Weights of a small mixture-of-experts language model, trained from scratch on English Wikipedia.
Training: a variant of SOAP for the experts, 4155 steps.
Below are experts of layer 2 (counted from 0) of a mixture-of-experts language model. Rows are named gate (a neuron's input weights, with its number), up (a neuron's input weights, with its number), down (a neuron's output weights, with its number) and show model dimensions 0-255. Each number is 500 + 50 x the weight over its row's rms, rounded and kept within 0 to 999. Numbers have three digits each.
Before each expert's rows: a language model's description of what the expert responds to; "raises" lists some tokens whose logits its average output raises strongly, later layers aside. This comes from a sample of Wikipedia text that the model never trained on.

# expert 24
Prepositions, section starts
raises: " the", " order", " these", " terms", " response", " their"
gate0:592472467512487499559451521470539498612455561489489438569442534462546450483552564466587490372544529458484504394461405476546378511521492433467365521522495564411462392428543613463472465538451507487491523551537501465554440507507444482458468442517568489470521540554510475505468396521522408489514513442474436507535511510506484481550559443511498535456496537515513494495536489510516543607486486502449429509486515428435507472550491501527451465546527430410572464533571390491589496399520479434518508503508590544428521453525488488497481507482575416529514569477468442510523470441501446558618537521441526539471549547516566457439449562445500467383482508571548540537502422528549555493474541421468550511541521437598489573508469540528515477427389538448437561580519474371466493577572519
up0:420551495570534544470559395481454499565487521429542555526534459505439510472530561471545540500625450428473495525522451523618512528485492528539429514433571634543532604477525500483512545439510455442508459545496537502551546537532533518458581433475523500540469534475383568519529485554508482604422528452468500585507509589541517558434355464582511488480497588521535462576567572586507429483524467459402519477522458557450504502460456647469466547520560454534518486490502573464408491438588501492527416415493420411543385437475505488465501461478492508476506500512502566500533511541438541462504487463439573501500531496503445495536574532587527614482504559541585519420491483490426470494440521491471469535583545529551516497441513488566510573472528559400605521514518501545482529529541407
down0:403530553517457489520384565556527495488445430607461432518533567489637416526521497558488497457502453576609550547510536467522564509461541588500443584525553438547415553578483421444543525561514566434554553519494426504569606479473589491504505488563460582445469493490554427553481448481444512476520487566587479461503529386492491517568524555538399452545493482417423496472460388481571441447502453491504483540504617439543485417608525491532563404542537526548460551462488475511509482544561564483420531560482500564494523495489445499488504468499449479477527509468503573558466478462545424537450513436563461455511456570521458489584524489552459520500543590503410514578448436449458454531459476473540427533516501498484539470551552546500422424548483533596487544449508500415427477519551555

# expert 46
Closing punctuation
raises: "\n", " and", " |", " while", " which", " as"
gate1:542560423545571597463471575509538426437560557454461482475545486565532501470483599475464489471518529439466487593516465450411525561529524488555523516514574530554543464570438528429560485480442563405542502516456452490445479451520547427469451489515467516479515442394549497414529552512522572456467499388467475509488459454472525464522535550406540472509532585589433543458492538515464518489556448502518531525468495482433475533493574444444355476502418567560460513547464460499552541437537620440516561421574388550531515484492469488516498503517494479451472536649527464569381521469547468493460528452451507462521576481372563492432502535441537529489491408473584576460530479495420554554428379445517521473448511471470520576425503455510517472480389568502524530541476455472595541484481473
up1:466522527526509460457484401468500544418482526512482432542416517537555523476571449477498533483357558499441507427570489550489570485575446474521553582419384481583499519451506429526435506500568477445450568590448473443570612441479471459531442502433508463572498458530470530490517565521440577437497489479503438540488488538479553505477478595493516443432452425407530490530561335393590439445443498541485524474527457458512477555426585472432479461436426546454478575482492510591459449466539459432499551405408409534513526458458516458583530599581420531522432542487489476451530451487425459420525524546451558512484490492437453530503468424450566501490554454502552515565519471462543532482493416579461461504513589492468413537566488551519478470485458461461532459542469542537512481479512556
down1:563512538426488421507577539510581367549402435529621536405466552440489474523484531547539471502539391501550524575494488482438502437443507458437480591460605476476600530497506498584465546459538564459580518391501513562458428536478464446507460453537516442382488525426558502454442489479470471523588486472473464482580532513506452541540466563504540447445532526412467488524533481572526534484464524531539536583426493473557513462491506521399579463513616539521472505494582508413442543560532433513535516497547538401452600542435487540518538430493488417586495586542491546523432540547492537466512494487532521567506477527483455457505454461469474465538387398553477526561501586576528524556498490509468593501464489470504436450463603482437489575544559486541477465561464504421478534484397483

# expert 59
Sentence ends, headings
raises: "\n", " These", " However", " This", " They", " The"
gate1:609527432511486504403509493514529481439448441469526661603547554403572459487501556461619461435518495543504418472433478538574516480546513481487498433479528577458502555506503559516472499497436467505525513521434461462451540454538528522490513447443375477492489491470465504507402437524502496464538314479529565519508445440508420423433592546505518521389523535573467562449454551453474494537471477475485483560551521586423496422542500503462464596493548598497546594449571500488625445486489479488490452489532523446504453459547472445647503566503544569393467573462393494502480516542522514513540562473439522486482473600517440523490531563472539604475574423487461453548499500553455462465485437480490441456550470478522506512499500523488531461525577495531481461575535595518464463452468482
up1:497471571494486543434540436525459490461486481489563521430487509453468518498452533523416596546538500490489493528561521430439493520413472485555501486533479373522582371470538574505532498538517514433540504437438554463493588394543489566577563478611488519557544441554441541500476445551462515480531452456582446505496547483436493523536371498542468487529390485379533512622503503549534505446559530514435514490581532515543530519497495569610521489446509419515552495488538636505520546471474441520417587450528464497605499472418492573465426532429523472412496533440605507568479630507536534472528565488550518487517488619542516434531499477499466543560517534563458476505474512415535483491426501533522515496487470478478468413563512511378472535508478431466455522470573533443566532423421448
down1:537578470529526491437513578552483460539468506479471546522496559472497432504523529528494563434551625568475435469423519492501506489556549484514480484530535523415528573522498479466461501594422416498446454471477461513467451468509570462472507495427485586522543501462516502446481472507560559529428528570442453460595481408494421432459569465472484575491453412549501510449423568518538568509502525540591446441423526473425494436572552573609442482605516613541414502412507472484524643458539529483523536530508635472535593477587514471537495562578581600575549513529454449524456412508391499489545543498440546471454419425525445542452578537552530531514557396565529595529446545565500451527536452412430489445474490448467508506488522483543516496470572517467543476458518505496522466491456502

# expert 43
Common abstract nouns
raises: " of", "-", ";", " |", ",", " to"
gate1:532503548507494520499379482506538458523424413622453422537560558477520434507479512460523532460472477537536469479537568545521542546460524525559471476426491533570456580466541498433551390482544598434486499514486451550571511486457458554524383488542493527524483562542481519495587549414547445561577410501485550512524502428454486463528448466566483435513514571463553522397408435475435477455490489474574470501567603552530566447457521389423414471434501452493548468444588457489615464397491483519518513477577481424451556528487502447470477501457423503600449554574475451516478561559479429488517435559497530426372449531478536509596475502486489509531458540458519449451493533550481494457549446484535512477458549447451528462473588526598473452533543444488410454559593529494515584553571476
up1:480476518511507524493477590413517472457528474518554567494550453497453505557544546485496405536497464453503440687430526487455561545502535488547466449526505480425508470506541632465575479470485530471456507430517546528479495590505409473664573444440481457507471406543505527427470435491493479474462554530574472569515548489605509426532521501530372439485353603540579504448533543498545518471535510539490476513549423488528474487443496477493452524560544514602476493415499472492493467591529568491540538544557478425490458479503564502489430497419454545538506503478453466466460431448477555489508534550559545452412490487585506612480552616468520451541419526450454556519536562575475462566464490579458464459459471459438605584486570518563417520520590453509540541478536458545501496503523510
down1:434551461537534540461566485490591507570507504452483533555539394496420459598550498562449504421492524483609442527498449564411555532449446581462491485527520482549499458520503500516422520604450450449524550498441447546375562557507519429479490575536493496497455398419571520461430482450544566479490607459470527425528513491593554506576517557492455565499559540506480514569554488532477550431518495422466444532376491590496394500494503466450487538481505490486559508479440555485485504463538547560438501392492521582614399502526459521403434470486536455458469452550608398526548497454490584444511556520453514424512539554464486539503492557583537479495512523523420443423566520561532523500546416474549453435430446471527512563576572418563517479569482484501479452480530576490518477488481449

# expert 33
Periods and US abbreviations
raises: " |", ",", "\n", ";", "n", " and"
gate0:510416473577531472466581490535480463477598473508438468415477491546462497475422484554434539524480642547489347455528487553452528466584530477484532509424471538412442464472479518441480420474508523548528539501509497481596476541463568606497444443470455445533561449490458560479514544457515457532451465482610513439538518444510464412451558459592543430542583496514475513506557415562395487612414496470423578468531534488582465557534477480496475534498536458431527551555571470556586536563471592509559629519444530525430536496541552497542499565560494543445545525412500491556511528483623475499477516544569440494482411449550487518555513411480461441521464507448482506454499537527517435403554530479450447445441528559544602560508480577499481456476425521461500570493472563502511503559502564
up0:521514554468466561562458494550445424453492452476485535528560459652467446581465633551539506464517531577599458472531511531439427508529484609564480496415535476490507535515586540569392564511537468543532510486460414511527614474433466580416501470507508480555494475499492421375499423497509484451486512417523532442483418536411577464498408497452522492433504549514524542485522539522452547512463467464465431486471523444496529467550555491511452552532511490419464486538386550525448486495453545532471463624528510602541537469547550550403426475556535510526446449501525447563531597425557472481442523477467454493529490430467534547498467414497518522432563554578513495396498423482574445456448481496433571549523487467458546454386575560528484493452492478608565550523447517514440536529541499
down0:478446500518474540501478415446462580477465453575470494451453460510485519513529512593465568501502469520444567500676539601437483494525437464493468477510478507470580590521416430387460467469496479448528472593517497572475495482452393581538511507516499530415537472473521476516486534603460538449520512550446512505499423516409430568546503522460469493409441505498489590472535414531586507493444532463559621565564527499514503457488510488478482533487497464404547530533491511528507515513399468468546543513581462441510547569601513378481469484483495416469458544490492564567567428437502463463509506510586474424512572401596522552497573443484426396500511473522534470551556521466507509548471553551548497499492436520551568551503475564425512449443529493410519446501326437559500549472533556

# expert 55
Linking prepositions
raises: " the", " a", " an", " her", " his", " its"
gate0:517499509554601419483420482482464537364569515424461419516503498503401453470479473534518538464527511546547484522457549526526457502537627567479554463403514446473510577576536537506375460443483505474479544507503519554432543456511440488505416561402523522600611440593534467527612524545471577466478488424420438489526533457547489594557524501489481372464518515549459406486522575479412498420506433392439523426454533495477449539466497494398544514458386490445488464460481591441484500523498537532423478472516512434572528574488402478489490614452526498547445520456512490511473536494514586505484481480536472454509470499444524504381523503474514454533466463456446443509560451581491434514485497517531506537488449519482507461532473581467503495413482476533506427592459489360557489449461495
up0:529514506496489444469468487456544526445452433508543523472549468524505455524555465486559376586495541524467465494512362595505450458484528545482529466464457477452386458457506540538607508460567526442453496590496473529586501453517492447477538456446475436456502568596521459512452458533523512405504485471475515487491588460557483493556480457478509481626446477355503467426505426510469443566570519515556469529450561523518463469440386537419553533407468510566505600539565466566426506434460548573572520463471515472536562567484457625471485553478491520467465457539425580438541492522472539409458545528476488504449415479481525410397502542565431592516447450545533441491578473516445550473505482472548510528518475525502536480510587477509397560462482496552471469549504401489645543448497572
down0:472627525606511417499482509447567590458561493524458619500601475494440430576479443544467507520560488511433505495529513543471488503422501605506454504501499555419542488466496535573540465486530489491483575384419441529476539498516512445565564449529521561446487525551539528441399534539562471484496490504496464497508395513488543515537503496482539489470482499486532429562493372535448501475525572452487518509479505527509556517483440553482453586508439502520495566479499474558483484488415617535503514412508435551658379573525523512500480536509564576508520500547499456524507536509448589381504516493489577461516403548451471467440429461524468464498481419450533491515454312498468501492459541456524503463510475515343527557476542393527474542509481513535543500454593475462585517598452513

# expert 39
Verbs and participles
raises: " by", " at", " in", " on", " with", " from"
gate0:427517493511504533381509489512555507418491526567434528525435521554473473402490613514479547522496527493498519518433475493487447583508495454436496507524456537340483490482473525580468450544493559568499483497441532545486458558467504595523500438496476562635543542560564517533438550509425474547515577492571479469392505490648450446542558451473510465544526511526525478489552536507495497427501530470428528451428562380490550476480549450494523529425549447547531488476438482483486523452550502529548463537518418520514440527516477530498502524572542485436542448408595530488364463597613487629400387490474435490528449571582473404481553410485502544538502527505449524515485532555500550491495625493488450539497551467498462517518537477436558568469508562519465543507482639480508535518444550
up0:477408446543578399512540429553548582529557541510512510523453558490551601537525427472553576471608456625461479524469510457492559515474537463459502500566544527541377514461508525485461590514466365521470464553418555445523498509460503495484498381476512510487445487483507492477620517584489479544522459468416499485477501508617451477494549503521587492498469539483578519544536469551541540522456480533503639623358490514540495447510491507503506517539566494523572579551521540424484558518509468409506546529587412582463491439542389495595501360574511478476514429477453509524553471484601445543546468537502547528504496462413450540426400545496514466526518497528497490533538563466504461503575570431458520537568499537503480521471370532499495503518539522529434516528412511495476454517522504
down0:464457561528416532490551558447487530520460472474540416559478518480488495376493421459529459501446562415521553437497468481477445537534458480552465477503572544412531508625488574553544396527535528560552514478449471507522572490471517400478492562539503424464516507478433536501539462491527456547439549515553531526555540489571524523527561495434460568494480420495431578560530453530528484482463536420452506522592469441417484509416487491497512556454595472534486398531478469497612512604408558520561530526438441469485424547464520572480537551551413551535555564539483422562422549475388526479490564506447531351513449474582558433491510463471479542517496515426429405542512502545451461415521547484507494528516429396538638433506439537512505453489514549507510459561510547391441489552492504

# expert 27
Clause conjunctions
raises: " other", " others", " they", " the", " sometimes", " are"
gate1:612497480549469521525461501489418546429446485536450439522572544452534486566467428410501457485439426477420357502445481518521458520529591579607447527576496469545517544498430494454474549467438443497535519484481431459583461558535478419524503521466532494506576513446440470470514493615484547523542511465537521500424520498458512499457582542576448455457486427445479459484519536502359520581555489522485447520422496420564498433412504440490478438527498527402502578546564464480424516504526415465509497513471448583522462457426553405494491584489450490499514477545396496487497557420557470545540481559528513632603517517505539499552466524597562452481546539350544511485417424525532517470506525498549484361439477500419514420522473588519512505419495489469452535491521494476524431499470516
up1:502579567542509542510478591579457453502514515590530471507506547552625479537503517612479478475483508384468579558563497525415481499497571501461434544523476474551508472470560461469502518473511443412430498508511598480508575413445539519533495500484472496447558473513569548604476603458374483431378473528493453566406489547548543448481475517666450498540566530507556476555545484505524471534458563582499475499448493460543417594473576493538566517475489499517498534424387450368472524570465478543550516508433519487514480472437407514453547508478503440500440485461612507545502572532409495485481503575500561458439458427504545558516511527466424531511448552499462516534427541505567557515383477565524557561454527550517450504451439470433515378498493483492523554513494523526407502521512547
down1:468604575464487531448518439443605454526518441534554546507451523564501507422519509493550414526489496538534493535500498476517496454516464396464524414538449457573480549516466499533469474589641434463512507538449574433531480538561555521506485500481530399553567545497508546395476530554499523421593519515529506473611489550493613566427545599496594444506499510521545529528513481564447503513539504574495546483526494410508511620548559500502487443454496550559523447469478569623510514541521483531440410459460569586478521432532415449497476518437448549536488515504567511495460426546486439559568542564523414457533578503547452525510474490512543526531534467509398447487561531544540621532544463590434602450488536543575544465541486540528504573446497451504576502367503485479592490547443551

# expert 23
Name-start syllables
raises: "com", "as", "is"
gate0:508473522563619483530510481465441482512413540437480466552520596577419551469480473462440536491532593550509537594531475482484568560577552532521423503476524498459531466446578552514463596591566517508562377394544425524516530467502472500574463532496560466358437543426443442545469536440512486390491405482477532562517582455457540442453561485451535432507577401432427438557519414445551549521433516420482426506460464536476515554523527427534594535482519460487520472475496530527526502361485589534505483475533476569491517555420530427488530450600538466502378476448512373560510504537476529516494485475486501456527442431483503544387580497499491445434538454595517544485520511513532489515526477549607515447455448488480415495466517500543516487484517517568496463460499529516485550551537509
up0:381419446399416503430472507542540461428375453479504563584476490542568470491472441476461545497503410465431447490505541469462554448430503541498508499419404513547496418584548531541460485449488454429492500437558533592574513471560493466392443613527449551509484488463513521472514454439539539485458460509528497520492455473475455521611570517447480480457512565511532494428547505518538546543493538497544506569536460510482577486433474535464480468534400534487428481570506391496530544520478561400537467442563434513484480495471393480528525529545468577382471496482473489467492393470541480463501554508508467453478523563426472545590464569494448482437549516419478499438551514512499516447501556596549528613510535393396406572527507423528438462485468451620480408439508476529477459519439511
down0:585489482581602442459496428512513472537492576462645415401522524564486454425576461454559595523501545531550452378411512473429599499576509415572462446528557483550516479448538529510446505533523576499525517508450456552483577545468470474633539525590411521545456529470436450546488508371513516481494482521426582447501540458464562389510500537463487448478548447440507439527518509490556588489489501443487484498459435474571469535504456479437505521454538509524480453497450535536501400507502521424504475428572468604430515564486553537481554539543538499420451529533494463522562480474437542475485481358466522464574499483486465447502574507567499499468525405625457541504493535486472485537411500470494485507561413518546487535431572535472528506544587515528480449518420517518476589449574550

# expert 48
Prepositions in prose
raises: " the", " his", " her", " this", " a", " both"
gate0:466493510526480591463466412455431557393457583452608494503524447527612446493474527465479422436505492539533405557570498526480527465484581492478545481524510553508613473520480457571466498478457468435429612492498455500447440575453460548505471517535605477583468500509427459607546498520514432563504521525494542562560517502580465449390440508520561463475579501472534511508580514465482479550503458387522568546509482481541465535563481506524447427546464537470587501471559484436450486527487508578536447411503481481515563447503498494518430497425477563499449387404447477471500461498452441508540471405421445534594454541490450495544429529399437462621456444475529524514559554491530466490527490507558466546555526522555477509508468485391522574570425510476457491544436462637608461504519452
up0:562475513462529477479407520475502509511610451524522495441482516518513470493504500515515421545496498566477528548563401512504414593512481485525568587496509491590577432477492544494509467582584452500511477523491510510487598460483469470513549624399508523571481573536446442499558554538541484532516450475394493512536512497583579547476524494482534425509501392531490553509531517462553597588462523479542561360614501494608461471533377547392495419476519556565550584530468462577545447497492470562513571578475527476555532573565467544508442490373465545471451537459489474456453431510545549506445487470543542532549500541596544489519448408483507569480513488525500535616570536478567466532536536452433401514530487466557618516407504437492585437499461499442513479525460496540485495421481470
down0:477543538519423542459466508573495547490539508457487470556412362508516584517468511463461497501442490501532545361514514512497444476488477503546440441554554519454433494524519495551516470413541609536477578548551535568455557365572510520555508527488427512437530498470526505536464617482646510456503486543447621532469540507478454586513493519434462451476409500433473523563412507471490441441501440513594558439419458572531468507530490429497438517550482444559485498532444517525494400441500467527500492499563392552503511396479524442370555569579537522481479585547528523432519504516442417600512560496534475457517543522449457477467394510549451548408504448496460442525484547423418495527507509433503465500505452576632504522512499490551470463490518484521473486440414412425542515508526490

# expert 62
Coordinating conjunctions
raises: " other", " its", " subsequent", " others", " possibly", " their"
gate0:477495435509517459587457452439489441525468530516433447531491462538475432460432448400459458510581398555382445635488608497559513484558486443464406467523500427569514527523529534554457453381476502509512569452582432554492578419523499550484532461544515383461543560484413443488422619570491508573539543425464528499538499520514552515484527592552493547525455515508432501495434556551587556537548522424495532506498375487487562506563502530543486463610475543535582512447462464436440468429462483511545493589404488545498530466504432474468494476403552453542510391535461522486507417422575438487502514488468614475453522508589575431555469472585544467481516465560557522532492547522535523502439514558531545481542545559470484511559498533507453524538474546410508490542486497567504466515438490
up0:483490435571491485428537427531600537527548473515549446452540442457610525483459535573492492602434507573550566493444490504525499512423452523567484519577483381437436508518471496624484469542516410559643527513457506512530550509374459503588520572576552498591426516539415563529550456461518546423481597440538521522508484486487476455480559471396449471494532463447518561467564496485549493518507490567549486596578522535469510554503565466506544459501617420442501452420542549431546497478546481522464523483495490440578492421517590406536533582463594583458583523443478589485498543427492464491494550416595481524510440551486524531485502495494520481510585491488466560471511479533490452544514475534463469549532401483495563597526442471508534462463396490480559517409495506546521459513551563
down0:503474542461536437527507588468530426466560498403618567557501575579483456438521495539488530481484551548455480539481453570390524443437503522493500512492491444517504493510462549573539537496524528393503525445489403544520467460623543501476428491404391476563503512425497469459446441508508535495478487517513409504552460576540499516498516491599522416480456517498493423438589507414466486529621450561594532393406516460486481408525512511587486542497537559501430540580477471518398456571459495514548463459574533507552494475478412532490500537451462466487476521534553476519574435583468489477461491488495516500462503489465457484465436513489493538572417525527424425481531520549520665474519467414499492512452630521447528482484442506482545520550477488515466450577477551526653514480387403

# expert 63
Common concrete nouns
raises: "'", ",", "’", " and", " of", ":"
gate1:531513502604518514524461522482511496595507515522628570516428524486552447541461429554557536498629541529568420490526437482446443617505445566562485576534556510507509462463462553527543534577526443574479516540481505509561461465493468558420575591546568418555569384530596498469457385463492443569472480529511575517531542528450524535535430545518519470492523532517475511446443486479497423428471517513492504492526440425475512578394510468487594556483586494510423534519577574513571521473471551544458526468439504512497504489424448569465531497483492515579497477504512533488518548622530514513492459546546465497430596593562481616509478513480496464350531509487532525378539442472466529538567546468570462574485453521548536477574490486558415554487518396525562485507491481472436544574426462
up1:496517574572470510556497445447536569511544515485520496552564514511507485547530428512427488592531583469454436567504458489511530536573482428522502503529546473560471482491539546395509477505527522468497497566588519489436517559471472506524553523551567446559405494514453516503497495482469437450502516476488517595491476531452587447538486418385539481437479517517546476525567488457486564420482435546493525483458506537565559469397410424586414508567508404604556477595534564473542511483378493419525517489492475480521563491440457545581495486521462461400434481568428472496547492594404427541451551546543529609512475372536516464507420560498564524372632511448547566407463521530496448485459508508573460520491499550497517559528499513395558531470516518541556420466494577493412551543447551
down1:444488475461495540609519484399490607459431519485490526480516383506509486509582491512437574471497460511568542527522438614506592527481579534500538437519417513598427565596503558478484590499455500587547597456525481539413447426514552535520569395602411561574547527522529447572507494616529537471522427472459610466559517416501482625514502461551472467473504499500421513545535513431403519510526607537522512542422475532539490498483470457490555476485530503495484514495451480438460439590508446536497504512569517490491550456470493513453504491446485513476579517470502525453531516506574494483512562463418490505558512545483470564475432540464406525559534494476532502506538570497560456453562435573440537446558493482594517590556453597393412556507497581415554540438503528519471556528451458